Weights of a small mixture-of-experts language model, trained from scratch on English Wikipedia: width 256.
Below are experts of layer 7 (counted from 0) of a mixture-of-experts language model. Rows are named router (the router's row for the expert), gate (a neuron's input weights, with its number), up (a neuron's input weights, with its number), down (a neuron's output weights, with its number) and show model dimensions 0-255. Each number is 500 + 40 x the weight over its row's rms, rounded and kept within 0 to 999. Numbers have three digits each.
After each expert's rows: a language model's description of what the expert responds to; "comes after" lists some tokens at least twice as common just before its tokens as in all text. This comes from a sample of Wikipedia text that the model never trained on. Tokens count by the router's weight.

# expert 7
router:544528529450503493525498486492509448415521532441459536518508519480584511484493501422527463495474499463466523539468607463496461459472519532458493490499473478483504429524478519573523524426482501525464524438534540501522502519554484555476455504562513568478483505564529503583544534473470505427416458496519539561535519594458489514548468475479502510587525506522583541587523359458436451532494489546482511468542461493560519510423534508591507487499543530461517531429481587542476544513500520579474476531416510500469505511505423569538482502523468473488487533471492493514434498509487456479516514450432511516516493498515538509491517529503538568515583482494524517476524526484541477592486470471435579439463525499498472445637504474526486515456499480478490501456477524510490526572511525
gate0:516547510531490500479544527498484530489549465490506424515482449434457464431453486505514485552483496526539486441480444541532504540516497506508494511466483500496505509491470475451469495450523556506471503489492544534594491550440441444448548541559502571570606546502577487429442540545566508538478496519472450495428478583530510530431453509533486493523474468556516416406524497538491454540514527509495439504489519532546515454507522456452463522507513552479532506531492526592483537527527486545519448481430428524521566445480481518535470594544445489429614481516459543528478503476496512492504517477460579480498466544466505505532471459513493491512544488475544549526483521456450584522440579488493485435532509504505591495540460443447448579529510490492486445530594463582523482540519526
up0:541561534450504530548497490471515535477483505389473532498511495541603507518464465455499478501472550558475467518453444488476486442516503566521496484448493477515461500493594469583440485520532474507521503518551490515525496447522543525559510491458540519410462460428416449537568469435448485570492523589463480508523500419479492556551526495541509520515565565481564579547474459482562445528442507459524511483533534560476480530554463462442566452575546519506527473516531540496599488504476492472514580530535472534454517536519549478484513469503542476611464570456476502523522554609542513511472532537514462571503483500504573461495498510499514576567466527493473458516472481511533522552530472514498556531516504455510546459496448524516536464484443499467526497469499504470523553473423451
down0:533500534536475470530460462439516473468537549464495515513515499517493516491540577500589445475466458475473511488386491442546524565486440528507544526461511469402461450474554472532482529497521422506471518488508519493565484575458460518552473476569498512438502476455441514537514491565519538515501495473581533499566417447486478505492519531470466476476490521528456534535465499422471482427499487469425486509510503485443451442505533442495524523490495478381457548441479490470566412602479477427543538515508508451513524557516535538536482545480607489589473535508543498583533471494533491463542517450552471434479519443577495506438516486493467514518500575483474503457479520538520500523528396580507479557488501486486493470508518404484545479491495526508477501518531512514470494501470589
Description: Place and time prepositions
comes after: "| ", "201", "200", "–", "202", "199"

# expert 0
router:542545495434459560451569525479506524489483484448496481479470552492512492483496533487539462480554476480455545550448512479435540529535481548407501439471482472405520468448572438479524443500497536473496539416531484536583428470496528522459435508496467463473495519496521513491583516508472508500469517522513507519471476501575474597521513471447509483553495512445592477521501468554490500582447475563447563536418567444523451534517508561551519484531554574446455513513547480527479478497474451568481537459520575451479500434525490483416460502567469450507510499468523442451489500517487434449488515474492520516502500438519497465480513485451526570579572488543453516472476487551574463528553491530409498488503471562544387468554533498495468541529506535521487485471497511496454487581480507
gate1:643505441500467509470559441529541520525493509530536528568479476535487519536501473473466517463545477455554532509478511471531526460521450464459559458507490519397488487496519513517524491509550501484419535488466416513543414534490523491501465553547552527468478405507470456517548480524492518551407502474517544527514597520528482435534490505465544473474516524474523458475601446472499422537488518510462500502499521417527510581461474489485537471504472534474403527438513437534460485440487506439487479560459565553515535468516532487532513483466462485478505436510504447502511505445486549424519447523526467533500537485505438635519485482478448468480532513468482508450483512425475502405483510515474456509500473524556404527472565535531521582545496493541471517519533539498523560501542428
up1:379437556539498490543474544499473553439554520464476467511501522517528511447499472537574515557490541536533530505442480534559455460505570520462506463522523581566554519428530533501438521535491443508512476510531512439506554482533536477479533526459499462536574507450546557502455562457539463499514562522458487489521443502453521558519491487457439508507538491506494558480426478479514523475495524517564532513515517514505478451517506546504490431488469493506557447519496555443598598457471513550505518471458484442458448496474494468468495510473536523539531506556522624522468584441472534539505510486515531495526517539506513427504486601542518528496467524553538487494418565479454554603468411477528534478587483575475581496476468479485527477472498526478529466511494427513536471536516556
down1:544467528448453502492525468552475542497452490469536488466561453558455457518532531525510500494478452508533500476432509493561532572425579437550486506488458489421484524538535473541526494474508511450451498527521528425532601429509444504534518552496575488480506478520518556499473462472539488451537447521584500437480562542549491492487522481576548495512481524503529509497526528452557523491539472468496491480520476522479471482573514530416433500470494475486483518405428516450510535419462527542509497477473472558513550482477468514527468451532537519534540499539426435446465522467566481547573531475519483526427460425519418535492520522594467436490585504565508492565523508434537494515469547492471486502486528505592535499507494501455501616508471496582524543430503445495473562500544509
Description: Section heading markers
comes after: "\n\n", ".", "|", "\n", "=", "=="

# expert 46
router:542503457443486550450521536473480518460470552511497579485496555465599489491547491483475504441499408476554514513486569475459560467532547484524486434423403460468518479572490542560480473461518587528518535493574522487499540487434496567433444515583427461445488501528479523539502540494515479508462512544545517514509500570533446552520510545503497503542430505547544483476529498489510485486483538520541502462507555412555505502475466553528446468500491513440540490484505576510481508492531457495493485427478562454447511520482448522433532557503526448457504586515478447485465449513548451434526561505435543491462456472519469474473470510537479518607519556440507536467506526482540513502494557488462573488501513632523467508524528529579504415448513526482512444464537483527529486496531450
gate1:491494516480476530493463490422531544550529449552516601433553547422541492582468546529594472504517544537511415533520525522548447459564521485484459515474506460525525467472507514445412455483468561575482551483533530540465518455518558535556517481361532487461496542504550474520503489516569508504528447491559477461443568512512476481481416457490528518524492534580477500522489546517537561526492499474482508548531459528395440516479572470541465475519484504515470476447450484469478563419512497489482453418564551446527455513538559531491497482542503476443513472460496497571451543477510519457503538541503518493465469512561487506503433504538439557515461529541494530507438471490480530428529547572517465516572565528518499417507476484513485531502503467433543486501463492496531527471455452
up1:487545446482513502517580457564500545469462455547539478530442578537442468542620517515465489539549523496533535552513462476440481555437471482547510540516513510462444462527500510478577501495565461457490501479512456443501479549494413454473458508586451438552458450495523531490470534524431524526481478458512528546500414549476504480533546559506476465520538486438482492470515505494495546512514465566484473443494486518510467532469423541414535502584531465503449523480545522495598428504486555469558497538425484552489489459496508422546427574485513541504470556521472489468510501462463481574483465451518470532531463445433462407510562541493562435461527470495534469476600538504538486514458485473549498507475489485546526503546501524511493414560518511429500491515482505440492513551488522
down1:515394455532469540543537595523469527459425545426481492508507538458477492540563547495498449494534514452489518423566501502447502443496500546469564462447500523479516503482524495498556473458584443550484398546573512554478411518430484432520519487467546514471501453562507542463526492471445529543493515544505530502509450457455510486518523494489428467598543478508536495530513529554548522529480552498492520446510515570445440515449485510472436479537530461392526543469532419532551509531404536431493512506523458502490460526531486474478517517514510513541462514452503476527559480546457510526513517522503517568511456443506532465476494568487492489480463491551459488536544522459453453571502438514535532477469505419481474467497539468462498450527595518424549451503545492478537574441537474
Description: Main clause verbs
comes after: "to ", "he ", "and ", "was ", "also ", "He "

# expert 63
router:526522461416458555494582492485530482489556510482499514502563545514488465449540538452501470465492528482491561495444473515432567476521523471448544434502506504496524477483539487568500498450493529447526476442551514496459526485488541496483452452511458500438415538473519546522557564546472537534469484556545471538419505601441467528500452452534510506555460467495453491508470483466464554494428533520440506494544444437579505523414543492513496477551454585449484519461526490552462473516414502511484437504440511421503397571480450496447501510479564455448559511473522462516460473481548515497486523452480537446567507444490483501470487550482476530514499567531553488471516508462541445559526489515526523531422442590492468511524549498512506503424510597487493402489519500444525464548490487
gate0:505520531496555489491498456512535497490537462465502483556457566486468418483570531523599448443461530531472518476543477466509521491538535450579559506491524499466481534469528502499537471514498474554476524509520430456469507526578535584456569493467452475479473462463502508519487598522403469511423530485477549517492489479501423566545490414515532546573488582497456578469497507454475473536521584544545496458450511461491514466549527498496472532464427414540472493491460546506469482489519442509456478463478460576573507453461529459457506515484541468505482584537484508538541437502516477554457567457468448500517460558494514515539494505437525544543438493495548442541444537579515520466493510560515479524500495537499483493478522554533531511541593476502469507441567489527558530517413584
up0:482503597500447517536446526502516541485505467556499412535575437460423449575429465542476479491553453489540498549479506493517464518451459508456585491499454564500526424549490540482443518586423476487557501522406522457519498538501446453529497591501439507507550429456536450456503565458532557446485497528542508506537539466523553548511415526537495520508474558480484489539519510447605462487476543439549512464539566478541496487521534467517513452476492604466492507495546481483465507477510445521548558462461483465390499566542509464504464541488471536475511516524498462561551437450475450480484451501495500516449458527514533512436521498474451483499485518543461511439530524548468537568577512473520537486544511494477469495513510523492501464454458453514524504483478545511458486488547605
down0:461488458375450555422530493522489484456522407577487512530511455501573502488491436524540489486442471440530506494526508510543493544579538530507501498474565474513428500578487505462416546495472513526541501441454486570494529472504526588557480507441477524516491516462545465468531563490493478538558556499449500464494446482433473532448499529486484442578524459496511478530515483531465506465457487563434486480528468506474468492528507472462550541544521565426481447514514515477437564525529451474444412488473535506494534520527474447475477515451447525532475505419503436481499518506526475488505517492492453517513494515485399569571513588460560508518510524521464424515542428532494513485503462529490527450423515537555507527457532475471407486579512475535521485486470592444479548419465529
Description: Single digits and capitals
comes after: "| ", "(", "; ", "201", "200", "202"

# expert 45
router:502538469470552548498545466497487424451516514520480541552492514436512504422562515475466473513506387490516543540485536527514460475451518471492510417485386490457505463488500495579513560484479617475537489482544465434537507472438514509484546509508434530503492511535473546527516557537535510482449490540462462492386541518531460508476454450450556548522522438463608460481524430520553456515537511536473544517495514447556483471490496497510461433501497544476462515498479543520506495466419472510485512504459566430487489495543417507471541558520447491517471547514452521501444426496572488541513482489421513526466525469523556476554483542455553499522552561481416546497511510505554423536506494528488446478507513504457415447603470475481449507480514518520507529465556481483543479580544457
gate0:529505457560460495480463533444532554501491445463536549483454486494596493438551524458536491474551430514498498459514506527522522452549587522522489552499575549573563515557502469477462509498523511557513466527616495534485531550446536463459474559488563414519508583525473440514420476482504508528583475516481477475467505473477454522485511477562498477462501456455529468530442527507550463421533498466509451501509551524580556496524575478508484452459448579523480482523478503465386464535473425455491535472484484463455475529515406573522464567531450518533487465496498512465493485459463491456603474541508481485517456527454577455499550565581505494464533459540477519502494572461488448507468461523520491484486491547424538441530469556455509490468542518475489485495505496465470501560438486
up0:520490522496425488482462540485487487434492530464499508514468516513590516422518519510526504464512430519540561440475551557511519490523531520533464501512570594538507460508529527544481516552451458532557478445530499545498516552451551442474436534480535441527514525517556526592504473447513513509539490487528413482428446475484430493481486409524513499479519485445547413490391482469574470417500468553544465468527507502501487473536517500487441546462496582501441431520526458475448411467510429450492527484550515457435451528537447535511426436481470541636499481461545520498509485514498509470554551439534464453550507458515526475544556496456487490484565494519483504449482541499475421464517482453510438441539529587480521482507452510477510504520535523512516459524502460477550490546485539
down0:460417529516477514492525470494523522490539535570524560532470576491552483502503517508516550538495478477469476523508458492536474567509440491489435394511456510452479483543467548442513494439461450482519479416485459510502498484471486493493498492593550571531532494542481449513436512436515517574526504532564465473406447529453572488481497504515550583475527465579461525468535474509493563532515498526445551481530439526474473456499501537489502545493489399565531520508490527443484548451552508432514529557440611453514548520498480490541531477509485470461497505474472605505468508554420511546530501497488517444540559528552507558391539493484431437516507588533517477533428466505569540427521480492489533446559498494463575436488471483481495530521446503504455510449491509535529486535489518
Description: Table cell separators
comes after: " ", "\n", ") ", "0 ", "1 ", "3 "

# expert 23
router:517493454442491458509500531471459519451499485498468544527493517404537502530527588410495495405488481467520556500484562480553533486531556510475448487490503541422528449490511501519523469477462523470548491509538523506584461495534509555430512460516477450490475571527533524484564549565512509497485574485456534560452516565455445563537477452542533533561449503484544465556494488532455473472434560550493490506534538572500539527474440492493528484553547490429452521494516468469479422492491424543403479504465507475490516454467478491432552567558470410411484518504483493526490511539540473486517532428533540477500486501428451584563446518450489507500534578402509520451433552459466441523546491519482503537433475557515477471545499545450515514515528505560535447517523472481500510568507475
gate1:523549479571446528511497521533511490480512455473497545496481569454487556528465498516522506418568483464431512430456487482509499438476530550498510470470549534392506467505555495532530503511521448544499520530505486548472520517506551537543457465470514478531455554436499487458602562489518569450537462474555497481547444479473560518545519515450448475504460488537537485441502543516519477431527571531482485538524570541427511499419489524515453509445523540473489567542455534523522418466439512548436506517550520440493513516500477478492537560491482471579524562479464424523520511486427445529545560519563471510585512470498492495550446460478382459492493512522434549488480510449524516509542543481506531515477416532409600465486496492474463448506564525500500539438433504466549544542507486
up1:539506511495466501519468476536500516512542511488499496507445542535466540481491509540482505429527456527500541361480549475484603463453533514533556464479534554426541486489527446524459475490548466483464557538522473532471533479470570506525508464447540492486492487460472474451595540482557468459521514396569463492527506425501510488468571476466417473453475512544524473447548577473513572419552521531481480539588546552452500557447516531512484527471530507451477514559517570499517430461506433484506494489505556455505475534492452551485470594502496460565526526462525431524488527512435456563539512484522499522565491459518526553478498460489452455532447499503539520489480511477442537550528501454552497512451492471413561492513459415519463500431513515460479491431483517478572474558411522
down1:509483514540548489502427512465477473463550523479492456428527498509530501559487567555489531475439499546503535422447435471487559502571543485490519509458560548463548518470508510504494451540479494478511482522477509535525530463493574382511536459528535506508480470525466580527414456629504497471549543474498450472488524476503581491536510470452457483530424575529472497456432526487535571425483431485494513428539580509494521481505481498527467588474472531515444448534501523420514448624513546501449418546482565520506434465530593526510489513539446498536555480568499433520487489535510497485528477507540483509451498483532512531497515531441446496498469556504565515546482556461467498465476457485445518521535542479475496513431487454460560508457488554461437498541492491512555464462473456
Description: Song titles, table numbers
comes after: ".", ",", ":", "\"", "/", "9"

# expert 62
router:489538494421541553474524499441535469423525584451459552574509524481581497492507555449489478478497431458444551488509590502567516531536557558497546482527490480494554437468505514481542518458513425437522504511596552568529456519521487602453455508571450462482447556496508578522562513514479496471445567462487520542506513526517481503592487473455483473572463477492550484591476461496480461446543588564404486527541487517472465490450472508457502512598553473483506539432497488510467481531492511488482472466475445465470487464514421503481467517531509487436515510502427490499436517511519434431533517415499471554491456505456489555463517550476524457504534532545529549466490473462551543539485496498488570510491499506519477485519503511492457535517501455545537433497520445473505519466574447
gate1:557482485430501443477532517499520502471489556512459498596467501543476482517504556475536502582561490515468482616576485510449543505517489516468485465517477482481512561540439513481439485522559502536467551490526518559475485496462461451432450437522488508540501575483413411478454512513571520516461511556432443569497495540470456455468459482487502615491505431483474519539505589566502487477594519544512547552448456524542510556463544448466474540480506485479490548488462493445507526528598494466494466462464501565523508512519485496534414586533524540396536507471468453518540465526528504442476541547443499545496551484528500511512463503530469478486497524533463499455553484464501513513483474514481406557502533547479576534464544485457480537519469414504478529455524465491420473513558502
up1:520542478554499490498393500559482499531483554553502507498501493492528608480477478571444474478515488509516563475503489558561444448476493480472546503454561471508482507430498501493446513486464398437412450496563491505415545486506555490475435483490453510544518496563547523521477521467548413538458514475509575480497453479546481520520528549560536571514466544575506556507470502464529491536509466482533502522445527518458592483493545512565495509446519461546507492481489420457494537541516427575518507481429439455487525496550463468469563464478496512473524493537477574438565516412483540472492509492504550497566456498479504498467460549508486480460477543465454510526484530555437499504570478520510480455451465426524523523545492491491482418455520566543431510471595457513463430543439473
down1:516515428540505492465540450505521423543486487466531515507492436529493490423435500473536533510456437503419485503512486444468513464516540501550428534512483484465477518370463528502444465487522459510492472507530483492473521517527535469502518502473504479469474438482503518510490522520572408524512440528471524505434526543490419443519578498509570485531468538505558469532496523567548500467562458488574488486545537539518499463503574499373468508574511562473476549471526439460513458546415434522528432419423550556523573486472498460547515537567562451503456486491485478486506471490550478593468459467449487503531567473568441530528528515499449478464535464532541429547491562515477426500512541498451492495502537521528449538440540514487522411453495478488459536497467566479488511543493485
Description: Numbers in tables
comes after: "| ", ".", "–", ",", ":", "; "

# expert 36
router:548488477488467545501565463458483437512492512512491534530545541490545562500544526491485467441486517485510546530467483515416518456469499491542550458482493510491505487556471372544517485481515543470515502463541414544484466493548565519489511477554395484427434537527501541578506535531486459502413486509542497465524530579503496519554477414465528459561461476516501427528488461508490490515444518563404480557547561495532497509399501506511491488533479561494493555475486484551474408508428441512431430529482502441500476508543465480415545491536506461425500549448455510512476482482539499528476574490479533484581433464507450513471499551529464528519611542556514527504498490480518414511556475496524518507476442586447509503529535506500561474458473555460471438463476483475456508535482470
gate1:463565518494542551470501491528464453517499476476412568522524514467543592446477502500591533506555569516509548508486458555535501514513470484508568497445497461499468517479461508414442493489555458453488485468560531462566459459470493474503520487468495574564491468573462495523492450562538502467477444490495472521551448535479508567521487438488452537536502513432474529469503527476584522547455524492537489562494487536435517509399413456504431510576533536489549484518482477498571543512457507542530427447499437571461433464455473569498531488488510461452453566537514567460508452591461490523495467481524545521483505505550465486488517450471512498461551515554498521541507467475491465504537454509517514485446499561404517540575552475401573517475543519491512474557556539533491430520491504
up1:490483575565471509470497527465510472475474512508506520468513558555536451509515454468508536499499538464532465485450476502532499490492524537568543444507415439500523525476477472498457517500502486455442447436582521498494497545515513478557534498473507516450506441460528507482499516561555460504602432511503426506554465457471486522525527436513479492441457541523498579426501516515531521525531518546576499576546510541393463476565485492517476494454526509531519471535491559439514522528507519471565496447472482536455493423457469547486571471438546523572429501521465541472464443482531485487479472467420530477553468399535579580512486538526453463432575526466488522533400476511449518536479491523536526485462489505460502513455532446467483579413576508456505558528539517474568476526473417
down1:495482515523460517491509585497482559522522539471486488520505571454531448443467462492603484491440526468472487467588519493463486522441475584481571486418533519536508479437484491433496440561480467510551487522475490506457520452517403463525543492485481513496481442514497467525505522473480528489579518541564485576549485448427469470528511493498484485532500515447517432549429576530483515539551424575576502558521474516515452428501501502498524532534480496491460537539496527586477532476438501489484502487592478518464508431557512509472484449560368555478479474506520471531504469418507538554502478514411555493535457533511533552459490454518505515422461424503500504527499450454537519476514479522521422514472498550465521540525463535527463500495446500455522486502521556553499518501520367
Description: Digits in numbers
comes after: "| ", ",", "201", "; ", ".", "200"

# expert 10
router:511567419411501505475533502522521461416523521469466509505463485450471476498620559441503486534526446448564491518429536538484462493487486448524481483483521479461485443556446529541559500506496602520528487488548496507488562458473474576451504518490442554504457469537520537529509486513560504485492492594447495509465562497500474507491425503491534526471550457489589445482478505533519502499488577558455472516524549537549561454468510528521463433534549519560464549421463529550475482490412456515478512505523496446483491450480399483419560566586503504529521520440416523558473432468549506471473484514392517494538526495536503429540510511458552513507573548526469545500554513479488437514527485517473498515472523533525483470557484469512507557502472483484451476476572495567535532529503546
gate1:536532484505487556471513490501473490503563476528500468532484497548463442412442468550533467516558512479463484562533510501521475464549497592522486494423521469550492506524474467615488539483465527424475492516525566461463506460504528470484478460562527524503510522451503533515476570543508583529486556501501510460599564584509512529519411505550471488480499504527561481495461486531447508542464522544454434483551462533472477426532485442522387497506488459505439385526535480498512490482483502494504466593465484520436555501553491460444496517584499531504462503508556503536518510509437555446535500504511477531540527453605481535503489490560509448527483504464517518436524494498512476488557527499523412414566470523393466541529501420521509520463466496532525454454497533592494459518448516
up1:476455513457521500542445516532473477518460525453530491580434510462586542535506492478475535550427485483479564515477484503510528535490484461523427572518520551479443482507550508397579441500504512519531462457519486452487418492506526547479513463502534518495488495565529504515549463479527483493532460481484539481426449406473467495476547492463510513525481475497459499556531552457553565461524503469540533497543498431541552548531506470483589518542537555466504526442432501459456476473496541519442522352559521487565483487489431521521486454552515506489506456488448450559501465440543471534488431521489482537442483588463466444511474528422553537513585504462470503516511491506521521533477467545493509586481482450543549503540561626511508532471486491502522551503468518388492500513557495
down1:508467509526468536505567532556514452488462456452601500493534491468553440511508456486433442534443506529473475541509559517478544507551474547552494442479600507472497501518468574482540549513516505538512517554502532538538515479525454520476440470531565497505506463419509474465490481480497549510539529539539498564494448480463504430498491527474451427517528513520522538593577488526518494568480559499497399469506455474552544500526508566555468538563422479464529478489496476497441549493530472509432556539448520500518530480522527569493498451488475535432538521479425510506514538530492567417560490497537528573509531502419507499545529428565494434496506573516566438566520485557518508539531471543479452498496530523554475468484619505458571446534433485481527424532511466473502525480517446
Description: Table cell pipes
comes after: " ", ") ", "0 ", "1 ", "% ", "3 "

# expert 37
router:572516491500547532490560469514523459447576509464479494573542521533511423472508517423483470523524512471492533530510527482499488530490491529500486468485493471514501440520460508541514585460491515450519457438509549489477497472481486519467441504449454490532506463572488469550495555495471527457506498476431557490456531522542460481510499433526532485567442469511563524514522526488457403449517525524412429511426508460558522541484474572562498461536493527445494562500448507524538478490412448544471445544575435432526474469553485442462497536509428487485568506547481506512467540473499500478531507498453538457549422480475478527456529537458521565489616561474508501450496471475579503608483539467518570475474470523531505415510461586505519512516474525537508400440570510542550540510551547
gate1:509507500492553494445453533473517483515472526482479503549464483482475491488555527499401539459543517439395373432541457552483508425476509443500469517522539551563464515535499518499496528450465527524509411435463494527529553507480456487422463509486541482498413449518536469504482475514445537453505562542501507562542456501499444494497529480559535469537476459396467560518530560516508470491576523523494528494486451455475529534476509469530483482499563432535435486551461460568521442449485568525495460492478491492580477524455467414546543505562493445516474530509470452496494490564489429551574456434479504523539556484486471557527458487503478498509508503512514466474513558577521503522557488592426475527538458517515477559563551532470504486501435481472534538547520408476467498482455561
up1:520489520545415513484461498540541533532464513489504535505495528536564459516564505500447501490511536443498456444512545544493454511493506521461594501565546537487521561499538600514494463461444463428552469445455503485514553521400570483543482523468567581550447452562465431467459480496433464528523506550514523563513484487455556412567520508543456487510519506475598536453520546495555443513547517512477516502511524569554517538445519431554493488505489509587517444518455477537496486435504474506442489570506481485503513538537467528462523488535447493562471514444495505476446512527439464605502477447516507483463529513456484493495445477549470475551499505504556471482529510564473530425491476529505497500496467404514538524538572549457506532497415502497520575530455505607498544483561491
down1:481499488487520555585424449475531494528453575586496433530569581507439538471479589460498523469495477504501504525537491547490497477494539497539519487537419543508457512501477446518431499489489576470534526533423548550482488460496522513458531451504502452549443529567543441418579458545491479547493533518465537513498465458541488483485505498459456488436574526499468540534519495575457464560511527437456462468434538535526499452483493530494471518566555481501553486523438502461509484536527475590462493461423473471491417483506494495532489493568517535444442501501512465507463450530459535507532497536506463539512408593461499493420461509473463492520535506500535456457443527459490561501568481479434470554566508445455508549495519493504498414528460454527519569543546516560499427467527450
Description: Articles and infinitive to
comes after: "in ", "of ", "to ", "on ", "for ", "at "

# expert 11
router:488508513446470533502503395472473471488500492487483585484535496456497450484498506441468510469556490512468545527488507488496490485520498491483500502525519437434471527464577470545594494511447544435461547350521511477522507506523538584487481510523420527477528518477464496513510532553460450518515509519462462475459474495428502589511430497562476461521492548507553480500527577510526439500421520515424526597533545502489545459398544534537500462538460536512482489442514513530418505457469427475491476456454533493510550500490460543481495582525537435515503600480436509490451524486557410443460528461426536472574448507473433503539500507469467564488577515537522567445518540518515501507508535533438474494507456510491446465568490519503469476465507568472483423489483496505464512466543468
gate0:427427561433403527479428416473552492508533475511540511529504561422563528523491467528483535516555485470399545497510458456549532476478558544492451543474464506568538554515436512502514517534524497537510565437502491436571520472447493494548507509522501488561539498468513512529486422562502532506478522525496486514482525533512544507559481465534524480565447564502500576521549548486493521432536495543516550585455550494436502507448530542479533527475402500501481428505489487545459581551514508499599437510524498462529492531527407567552554426514525442544448491576452414456520535539515478445488514500433525541538526533467509522494454486478492501481543471494486487561549478457551498453511505436513507513437567495426516473483481505520511509476505470537504579546527503537509490514507551
up0:478457524461518482483436461502509499478495488454485546574567525461511528447434424506465507543542524428449569491523502497519528463488498478472524478568526443538497497509462469572525513441537527502481505479471609512522464482383499582472531508477510499502461497419546518500575464508525480500564402508527513486531568538465544490546483437575466485484523495419501535544487449457476471523499502532418521432488521451491557486524447508520472537504449547490486479550451518478560415465503499582571484462500563481531493560441453497491479448478542449508494534497496451458494478482545492493471437445477523519600484483479484515591516473457442494475534466573443499487562490558540501446486548486429482434492473520521446515512474437438471474559574484459476454434484508548502519488507577
down0:505449495534473489507475524521470486502479449554499514377530469544463485565501526575445507467361448576509503473492564542515399508509555537535516455469518499510518413436474432526596535549492459502522532543550495465576543461488449550535570500545462541480435494551524479566423467504441460487502551503523463489488501491434568513506490536408410567523493532520514530461475477463532576520483542565542520564529498477444498543487506514528556494503500513471550456496533536522518495519510444531456513504517504515498527481459469517500544506462538544516467459476522447512558494484545490478482479524518485536494530574482485472504513565605489549547496434463504466461541547452504571488532476519495530533467489530456465474499514499413481473450458470503564481505587532477574521546490425
Description: Copulas and comparatives
comes after: ", ", "is ", "it ", "as ", "was ", "It "

# expert 42
router:506512531410487449455542437456509476488494540458496505464501564443437452530562563448523539533557493483539471551506536514453489543562495495495520480498518451452506454518488496558481535477491506503503541483540496477522473513443523551450448434498410483548509537521519526521573535483557505519468498528481504455479530546491485463486413482525439468548484423498570427533500531483484497511438587495476423486490510471505561470479476540531463471508520559528502545459557465551411503523449452516481493516521485465421472437433392522417522460592551460497463497455384529459484480504499487464523565501438547471489470429508462513524464519473481516547482519535526512485540457543531439502487464447460493528469534625570502457543527487600530548492506518530514428514486503540472495546553506
gate0:532497490461459488525560486509525546471515543554536522482454533493507484485460527349500600565555518518433440542510475488579497492512501508491448467471596519498509471493498506485551574502556451503491507499497538560504427555537504533535496506458461517469441534477515486560527550460460489524508533529452560484534517582500563540461534529524478471484505402592476506536456549514433480453463582546395525492399554524507479492452475510549520502525513584524541493436533446554449501530485527494456473539472549490525516466460466415544474473480493480537518528396453539514438541564442473503513514525458480437521524514474531486472472420544479567550481498524510494541582428507491523501487508477535499485433561547483500499456514548445532500494495508563548485542485512512476442510493524
up0:521413496501533421544539512461534517504487532492456502514532483526483575520514483525514397528505502467443576480485512551538548502564511521441525491566510467583483514504490513494487562357552475531518519400521468495496554435454561431488462499545511417545489511459487528491500429488483521494567503500543444528477456534456574493503516499543484446553484485530476485521420402500491475447503454481508450493505465524515468449497544513573449553497546470470418471494478485450478427468504433492484475482503534489512516502499532514427498533509551460564529476517561519522460528470530531499433534484376498469481439481525570510422525505523529531550539455497523491437464445469528525509477444565505547502537538540466499518524511518525635514468522449517548436518465474546462491517500508
down0:518555479462529485537483410479489507547458527491485512576502455528433494467466521553522469479557545522523491556487606540527442572472493489507527479521538481438458589478534517473467490456497512422501469483533492508546479477445485561551440462548488516535517511541529506570525471489513458569449465429491604531536505477527476488518503488474460484524531519540513483520502485525427538501413515438484538482479493557503505431536551428578478477527557534474532477521458569465493540555523509511511509444629513491432486545474505567508523439475557511478553495488456534555541550503475437497465470497515481563460518499472561530491460433531412532556542489519542570461446461536465515475448465493504442502469477515533533413545514452562594466504483461520563494492414546529525455492483485
Description: Table and listing labels
comes after: "| ", " ", "\n\n", "The ", ") ", "% "